Weights of a small mixture-of-experts language model, trained from scratch on English Wikipedia.
Size: 10 layers, width 128, vocabulary 8192, 18.5M parameters.
Training: 287M tokens, 8768 steps.
Below are experts of layer 7 (counted from 0) of a mixture-of-experts language model. Rows are named router (the router's row for the expert) and show model dimensions 0-127. Each number is 128 + 24 x the weight over its row's rms, rounded and kept within 0 to 255. Numbers have three digits each.
After each expert's rows: a language model's description of what the expert responds to. This comes from a sample of Wikipedia text that the model never trained on.

# expert 21
router:162113132168074153105177108105107129127121112110129106112108109136134133132194095136133163137100122161105140155121104156094161092144102135140128129142110137187075124128128149091151111108149091131080105142161089095118125137118128122136142169138147135142124136147111169137099105103092120114111106171174141113140139156151106150098119139148161101104129142148120106138129158121074115124141
What it handles: Place connectors, table separators. Prepositions, and, commas and table pipes joining place or institution names, such as in, at, of, South and East Asia.

# expert 3
router:125177135101081134161149132148141120131132111100147153088163095147146175136089145128144156147096157150156109127126177104142093139159134126155148180117156131101093097105156122112116125157105148146151116133094124154110117121132159143081117109119168145160102114124108148137121118192120113133131151107114158112114095125099125131124134100136138092118197128145148135169112152117153148097139
What it handles: Attributive adjectives, suffixes. Adjectives and noun-forming suffix pieces after a, an, the or his, such as political, social, high, ability, lazy.

# expert 62
router:187142115139153144096107105092094164119128133101122135133116097178103122153199089121160134153142109148112151113153108122118142136109109101173110165189117136165105115110133124111151136097135096086070151132158093112136109132138116121107147111103141121142127145124122127115106102106143161119094111131152090129096132129159097149130091103119140100126081115141133136137106175134112161120125
What it handles: Prepositions after nouns. Prepositions following a noun or verb, such as of, in, from, during, until, between, e.g. studied biology in 1923, graduated from.

# expert 60
router:100134137112138097127117112165132159096157106109122145149148121148114095119121118164131133119191150145107129154159133116091131109094148171115154143124163145127152127095155172106085110096125167178146133131107132108145126148125120164128120100100118106157149122136098078151177106108128156075129121106070138158121131127163139129158129076095126121113152116115159169140151132110103150129120
What it handles: Common role and work nouns. Ordinary nouns for people, works and places after the or his, such as album, band, club, son, director, engineer, archaeologist.

# expert 24
router:113108101152114087118108177134163125085132131111137149145156135133139116091115122083119141128181092102145072119160115173131134114129158080134138099095123125102094151121129106144125107084116118162137186152137138086124128125115129112142104108123084113126153126117125118145146121101151140157139121083135121168154135129117158111098149191117127166154108113097150135104123124126168162096108
What it handles: Non-Western name starts. First syllable of Asian, Arabic or African personal and place names after a space, such as Ku, Kal, Abdul, Sam, Ha.

# expert 61
router:179128086098142099090092133123114116125111168134144129163124079104100107081162115133147156127112133133117139134139107144080160125110147108146130086124165131150076090127145151141161086086149136137105141145168120139154159113144147141122161163149102117165148136083134133171116160123135143083145097117136120129136127105142099150128141158118094123078112147148158139136113155159147143107125
What it handles: Punctuation in names. Apostrophes, commas, colons, dashes and table bars inside titles, names and lists, such as Count's, Show: Domination, brother's.

# expert 45
router:134141109097124173130126130178101144141140125158140123094106156131152108157116151103151065121118117111114151142134103094108159152153114134129094093092146170131136153115127123162151122109122139111114116139144119147129101141163139150155101103146124166165123108163141128083150129192134139197119152148076143123103125105129174107145171129089099146126104173117139119113121140109141128147152
What it handles: Digits in tables. Single digits and plus or minus signs inside numbers, mostly in tables of statistics, votes, dates and measurements, such as 27.7, +1.5.

# expert 63
router:122165110152140088160093106144176122153149125153125158183161135156106110133116106145152158130140156161191128086128149099129101157126115134124111129151125122171134142143080118096128156097136097124097102186098136175118095122168109143165130124142162141142107141142139102114141128108139095131109128096119112113107124121135148114120111120108092123116181140138171115122142098114117100171109
What it handles: Inner word syllables. Middle syllables of long Latinate words, usually after a prefix and before endings like -ation or -ed, such as commem-or-ative, accom-mod-ate.

# expert 56
router:137155128113111095103099101141127107105144106132111165112139133146163119087117152074096066130171131174116136129089113115167117174108067122116126113096097158111103076132117077134114119137112133090143098154159102147162131131107117085160106107118136100105103135130162142106121136105129128096096136119121122149156144136125126102112097161159171118128117141126160096122114138148149126139110
What it handles: Word-initial prefixes. First pieces of words after an article or space, such as con-, pro-, syn-, anti-, Cal-, and tor-na-do's middle piece.

# expert 57
router:123109101142110111076142142128163131086128143140141105090145155115154127129139102090097107114182108118135112155117109179168124105120113103129142098145093147109116134122124131142092128164115104159130150116148119096119170117096119131126095152134088153085126106136129131121139131082131140183132113155162080112164143118120157135066122154148165138159100103115132129082147133139114115173102
What it handles: Proper name beginnings. Capitalized first pieces of foreign place and personal names after commas or of, such as Gen-oa, Val-keakoski, Gu-atemala, Si-chuan.

# expert 31
router:126119139143114126103151112130127151130137103135131064146165136125137137084116115163125159123091122096133125106084132076116123137098152112137115119163161131122154096095143105048140135111115164135132106145072126152127148161152110105127136081086122088139154105104097166103090120150136153117159138137098137129092118171136135181091123121147110117118137120132157133130112139153111135096159
What it handles: Film and music works. Words in sentences about films, albums, songs and books, such as film, album, studio, feature, Best, episode.

# expert 5
router:171128158169130169133148101146141117142156096172129101105103099074131169126134126144109151146095109099113133135108153079184102123089114112114144155102133116115163071128118120133097125132148117114096128100151124121117119134132146125169111162149150098125106125139157123159089111106123125131125160162126143184135108139067083122144129116126100132143116131150097111159102118148092158138142
What it handles: Section headers and tables. Line-initial section markers like == and ===, capitalized header words, and table pipes in sports and chart articles, e.g. ==History==, The, Football.

# expert 52
router:100123147153134166122113122160170114129121136144149153077115147119102125146102139148120132104100151140180132149118126098113155088134091132118117187115108136110160151145149171074157160126122142099153153100157143130087155166159155100167093104127128159114136103145131148104145132140126139177127119144138126118108123097148137103156111088134110113146116169108122089106173117097085138142152
What it handles: Digits in measurements. Individual digits inside numbers for heights, coordinates, years and running times, plus unit words like cm, ft, lb, sq, km.

# expert 47
router:183100150103162113130128128140110110136101152120121099153126146140129179176109102098127105158096139134082166112107144101107173117107175141148133096095102148140103127123134073150089097143090144134158126133124162137140139174103142141108153137091147121167128165120146133153106113090122111103122153116152132126151136159119151177102152149132103136121121145103096127163120102085108141125116
What it handles: Line breaks and periods. Line breaks after short descriptions or paragraphs, sentence-final periods, and abbreviation dots like U.S. and M.S.M.

# expert 42
router:137138121190125121145099185130102145138142145140131098125162125154147113168164122153087167121081142131097143171098125147095128108156149122096136158115121147136140135125144136138160126101128125112124137152163110177123102112116138170105182126104115150121159117136111119121166127158150136107105085114112142089146161163125087150151153149144180088150128098143096103124163139131102101138134
What it handles: Clause-breaking punctuation, conjunctions. Commas after names, dates and phrases, sentence periods, and clause-linking words like when, while, because, but, which.

# expert 36
router:113136144132128153181146114150099128145097168132163127146119151117138169171106128214147137144109123116146148101170105113125156114115102160118132162138157093142096108117136177124116129125145151173121127110115116111110125069146152159138124108158122123139105129142109099119135157154100153108144105089089129143126138148138111174123134115117131120104118117131112142177077149166128185122126
What it handles: Institution name endings. Final word or suffix closing proper names of institutions, awards and places, such as University, School, Award, Road, Scor-ing, Tomato-es.

# expert 40
router:127126149144109097160120137132170142117097131102101124108131135152127146184120123171130134145127152105118140128111136121114140101102090097107129187146116143098109156128151135088130124133088120104163131092151129147143127094108102136132154130126141161175138129146069124143169115182124116146154117106090120123123144138129081132144142095114196093160127125138078155101147164107083104125135
What it handles: Time words and commas. Time nouns like year, time, months, century, plus commas, and, digits ending years, and However in biographies, as in during that time.

# expert 49
router:117099107100126139116131155146132136169087105144121152074121129097140127135095184148082117135108126136113128124116135099105150122111114168164123139105184170139145133113146185148138114113127108105110138097101143110136122111127136140125100135181160132145110097147139138102123079167116155188139146181094148160116141113111132138151129145137124137141107162126154132188134107123106132108174
What it handles: Table numbers and codes. Digits, dashes and short codes inside tables and statistics, such as scores, percentages, KO, QF, MF, UTC.

# expert 19
router:181150141148145142116126091069091147150111145108138152122143095147116116154171131071125145175138119096152105136167158146110131175142101139117110124191139154143124127150135153142158151119119121116105150122134143133108146144127143154079173100095122148100105151131118130144097113155121129137108117119129117105125100122130101158166088102110101097116076149120127128115097157096106087146143
What it handles: Prepositions after nouns. Prepositions and connectives following a noun or verb in prose, especially of, plus during, after, between, before.

# expert 43
router:095128136134109136139146089094114152122154143105135142139142102106166159144098149135098094122107126108119098176128155133155138087129136167113145148175154158095129121090115108138073104143131124152102136112076109138172107132076133084117111133161099121140105134170097113122091096185160153135147129131143147150135088111152144118078124115116153134095161122132134115111094149123124134128155
What it handles: Nationality and sports nouns. Nationality, country and institution words after the, often in sports or military text, such as Russian, British, Army, League.

# expert 55
router:121123154144120132107125105120116119121125112129154145133112146098081126091082139083058105151134165120133130136095116106145085164110122101122148147115095152070150150137103084129120148156091102065169091136115122119113130123162132099096141116124149084127152103101094178136104117151089121116127118142166137109127118128118123116128107106128101143102128128169107126128111119188126106124115
What it handles: Determiners and line starts. Determiners before nouns, such as the, its, their, several, plus first word pieces in infobox or list lines.

# expert 4
router:090154142152118138134158104110140112119100124131147120105108117100134155147127121175092076102132134089153103161161114127120157094145136105077143128189154128140094113089134125133119159102145087157116122134113108160141159116097137103093123137182090160163097111171104154159093119121133135128119103147150095157132101118163122131106141102132098111105121120158116128128098155127126116173158
What it handles: Proper-name place words. Words inside multiword proper names of places, teams and institutions, such as New York, North, Great Western, Los Angeles, Royal.

# expert 22
router:111143146117113104151126170148078111066158147120137092164087110135133154137136144153138143106187110141104088170168158107124104096113139133115112154129151133100119091085130126086078076116131158144164134141128140120136124118127153159117099111095084135148122150096106103144157151184154120110129131118107132124140088156145111125120169120147127156137161140135155134133125126163136138135112
What it handles: Topic subject nouns. The main subject noun or sentence-opening It in descriptive articles, such as species, village, island, film, series, right after the or a.

# expert 1
router:092086141105159108163169142144132118147160167147099159157134123154113085116131120112140172110142123117152142076145128129171109157167135131190084118128132098161168152102123111121132132138125127155113124131111084127133069087161081107114098137127173121135149087143124102165115122114133141135127131151126135135106137096104118103101124140112103173153160139105123150107138132113111095153129
What it handles: Verb and word stems. Word-initial or middle stems before suffixes, mostly verbs and past forms, such as re-vo-ked, released, died, took, harm-ful.

# expert 25
router:135124113130142117108109106170113134133156107134145083136115156086135097164125111100091098105142095104139101151096117172130146136098113148164144133119147140091109093107148129144099107117104160155116120075170170120116102128132136110094114153195151137127139107120136106131117113081129127164126130116141104117168149124089144176079088161104136148168100135136126137142170126107107118113131
What it handles: Capital initials, abbreviations. Single capital letters starting acronyms, abbreviations or names, often after a bracket or table bar, such as (N-GB), CP, A.

# expert 20
router:163107133108141120154119138132123108154158131103144074117136126122133167163077134110132110139097122132110138080123151088133127131134118135116132122103121094123155125134164130149051113147135153157171159144137127113135112141133129122093094112099178168142115123140137111083085121090145145111120165111182117084130113139126112116169115154154117143153090106110115147139132111110060139098140
What it handles: Line breaks, section markup. Line breaks after sentences or list items, plus == heading markers, table dividers and ---- rules in Wikipedia markup.

# expert 34
router:139124132104136154128124131152117113086129152129128122119114136159148137138091133141103070151101179155114101148163102121124088108160123135147136179183143078127130122095171136104121139090136138152127121119133121089101144127134134170108104142107137127147112117149149091140166115144152074140128111154087141109102089192122115103112159094096124097121167134136108124122141139161131104176131
What it handles: Buildings and locations. Words describing buildings, places and where they sit, such as located, area, town, porch, floor, north, situated, often after was or is.

# expert 0
router:090144182126157108138140125149131127129096135110103129167147182145181148152119160107137090146135122094139107088147167147173114113118089143131140120137149154163149168129135150090113200096145089106112128140113128180109118143136131138099156106116143159125132132132131109107133120095107106140133116167146183126127092132112121103123138105087109113082129144121131140134136095129170094127133
What it handles: Mid-word fragments. Short lowercase pieces inside words right after a first syllable, as in Co-log-ne, Co-st-co, d-ign-ity, Annou-nc-ers.

# expert 12
router:141125113089127151108111158123168126144106154154158084127104137089121142100083138125148142116126118105139102181168113128114135109141193109129158139136115137139116113139153152173131141139116109113139166101162114121120102152152166114125137089185168125148145127137152094143140125149106147083152112149115174112127112073158110096161155116119082101105137114110154140130130143099164154118112
What it handles: Numbers and units in tables. Digits, decimals, units and currency in tables and statistics, such as percentages in vote counts, $, million, lb, square miles.

# expert 17
router:127156141150135139126125104104135112090106135127122096102116109119130102133156159160140139106174132123164110078101129109109146123125132098097150114116137124168130081113106127145111139117130092139092132115144120155158160110125129104139153088152168127163102114108122158132086191109144150101111116094136116135119126063164128151132114110085107100082151143118103150179109157161165141163145
What it handles: Academic and institutional names. Words in names of departments, ministries and organizations, such as Environment-al Science, Social Security, National, with joining and/of.

# expert 16
router:117144103138136090142093115135133108084100168154102136170160089105165104093152119134160159117137126128133101139138136152142139120133139117139165088106146143124142146138097134117118102100104116155087110102146084178145147137164111142113133111133106133117137162065145105126088158133170140096125110145157125126090147101146138148105201140138110114099100121081145140147121149123165145142106
What it handles: Foreign-word fragments. Mid-word pieces of non-English words and scripts, like German, Romanian, French, Arabic or Japanese titles (Univers-itesi, f-ür), and odd symbols.

# expert 2
router:166133136106174140106113123151140081123094138157109103090087165153129173127091117144148172100115159105116149122156131130098144118133125111141128142113102147115107089143114080110139114100125119114149095117117189127115129157158181145139129120111151093115131103117118128140164147140117123160128157162117151121172167128140104143149169120111127130125082114117078108177122102100093138124100
What it handles: Sentence-ending periods, digits. Full stops ending sentences, often after quotes or parentheses, plus digits after decimal points in coordinates and statistics, such as 57.241865°N.

# expert 29
router:130130142128141152142162112116164159141116119118140125102124125139131125068080102112118096133109124194108141148107152101168079132157177104164086131107163137101124162087112099093151148144118081148116109166109123150158150133137122099140094144135151121087107161139151121161123129098116122126177134159133120117144120125122141099099115147139141166148123163120108127103150100162173142152130
What it handles: Word-initial syllable pieces. First syllable pieces of a word split by the tokenizer, often after a space or hyphen, such as ne-utral, se-at, anti, mono, Mar.

# expert 7
router:140149119096095130117112144081115104134094092127127129117107101124144138124119110117109111117106150087101093122138133137134084163097134124149131120110100097169106126111073092103178093137104155077152113115115131137101167128107100131118139193133149110128116082134125136095093115164108135114099126089153105086123106146123090122144101119150134136149143118116164143124160147163178131119166
What it handles: Articles and auxiliaries. Articles and auxiliary verbs after a verb or subject in running prose, such as a, an, was, would, been, became.

# expert 46
router:142120119113151114166104119124149092137123120114149106118117150126120174158094142078108106125110134147098136078126153073108142122120126124136119157097101132161145142076162150160073125156114145125162169155151141091149143135127143114110120107107156148141149127131146126128089111093139134113146156118153126118131093148154096093158133164149121127151100116091095138139124059099094093097123
What it handles: Line breaks and headings. Line breaks and == section heading markers in page layout, especially before tables, lists, infoboxes and new sections, as in Medal table or See also.

# expert 23
router:155127158160121176139140113109155086135135128126144127136153096145120137140090132145083168155130120142155123085148136129126135089136135143064111136121106085175162106138137170134125138156146153153157129127089139152100125103156068148115144120134108138153101104114108132096154128128124094179126118149120109121094156123121133135104111156121185097138104138075155159124139124082162145122131
What it handles: Mid-word name fragments. Consonant-cluster pieces inside proper names, mostly personal and place names, such as Gu-st-avson, Bor-gh-ese, -ton, Wales.

# expert 9
router:105141144121115143106127094113152095112134112148123100105153092112107115143166157142126166093113115106191114131090152099131136104120159128093145168105175136123148107107118118134115187119122116152152120133152128142134160117141126086132151088130166133160155083149124164132085130169136168086123111102075136135108136087152148144136102092100118131094114119109127161097098141129152136105138
What it handles: Adjective endings, year digits. Adjective suffixes and nationality adjectives like seasonal, American, British, eastern, plus middle digits inside years and counts such as 2022.

# expert 27
router:109148117134098125124141118118146091149123117119110142150127124130142185114103125139073093167114104107151170161118157133152119161130118127111126155180153125128099158124172135149142136126150083143137184137133153160163125121118087097137118158107150149087146108139150125143135116112088091155153110174088131119171147164103128133098159135072090118114156139143096147106115105138146129110127
What it handles: Mid-word fragments. Short syllable pieces inside words being spelled out, mostly after an initial letter or prefix, such as St-re-ak, B-rig-adier, Col-onel.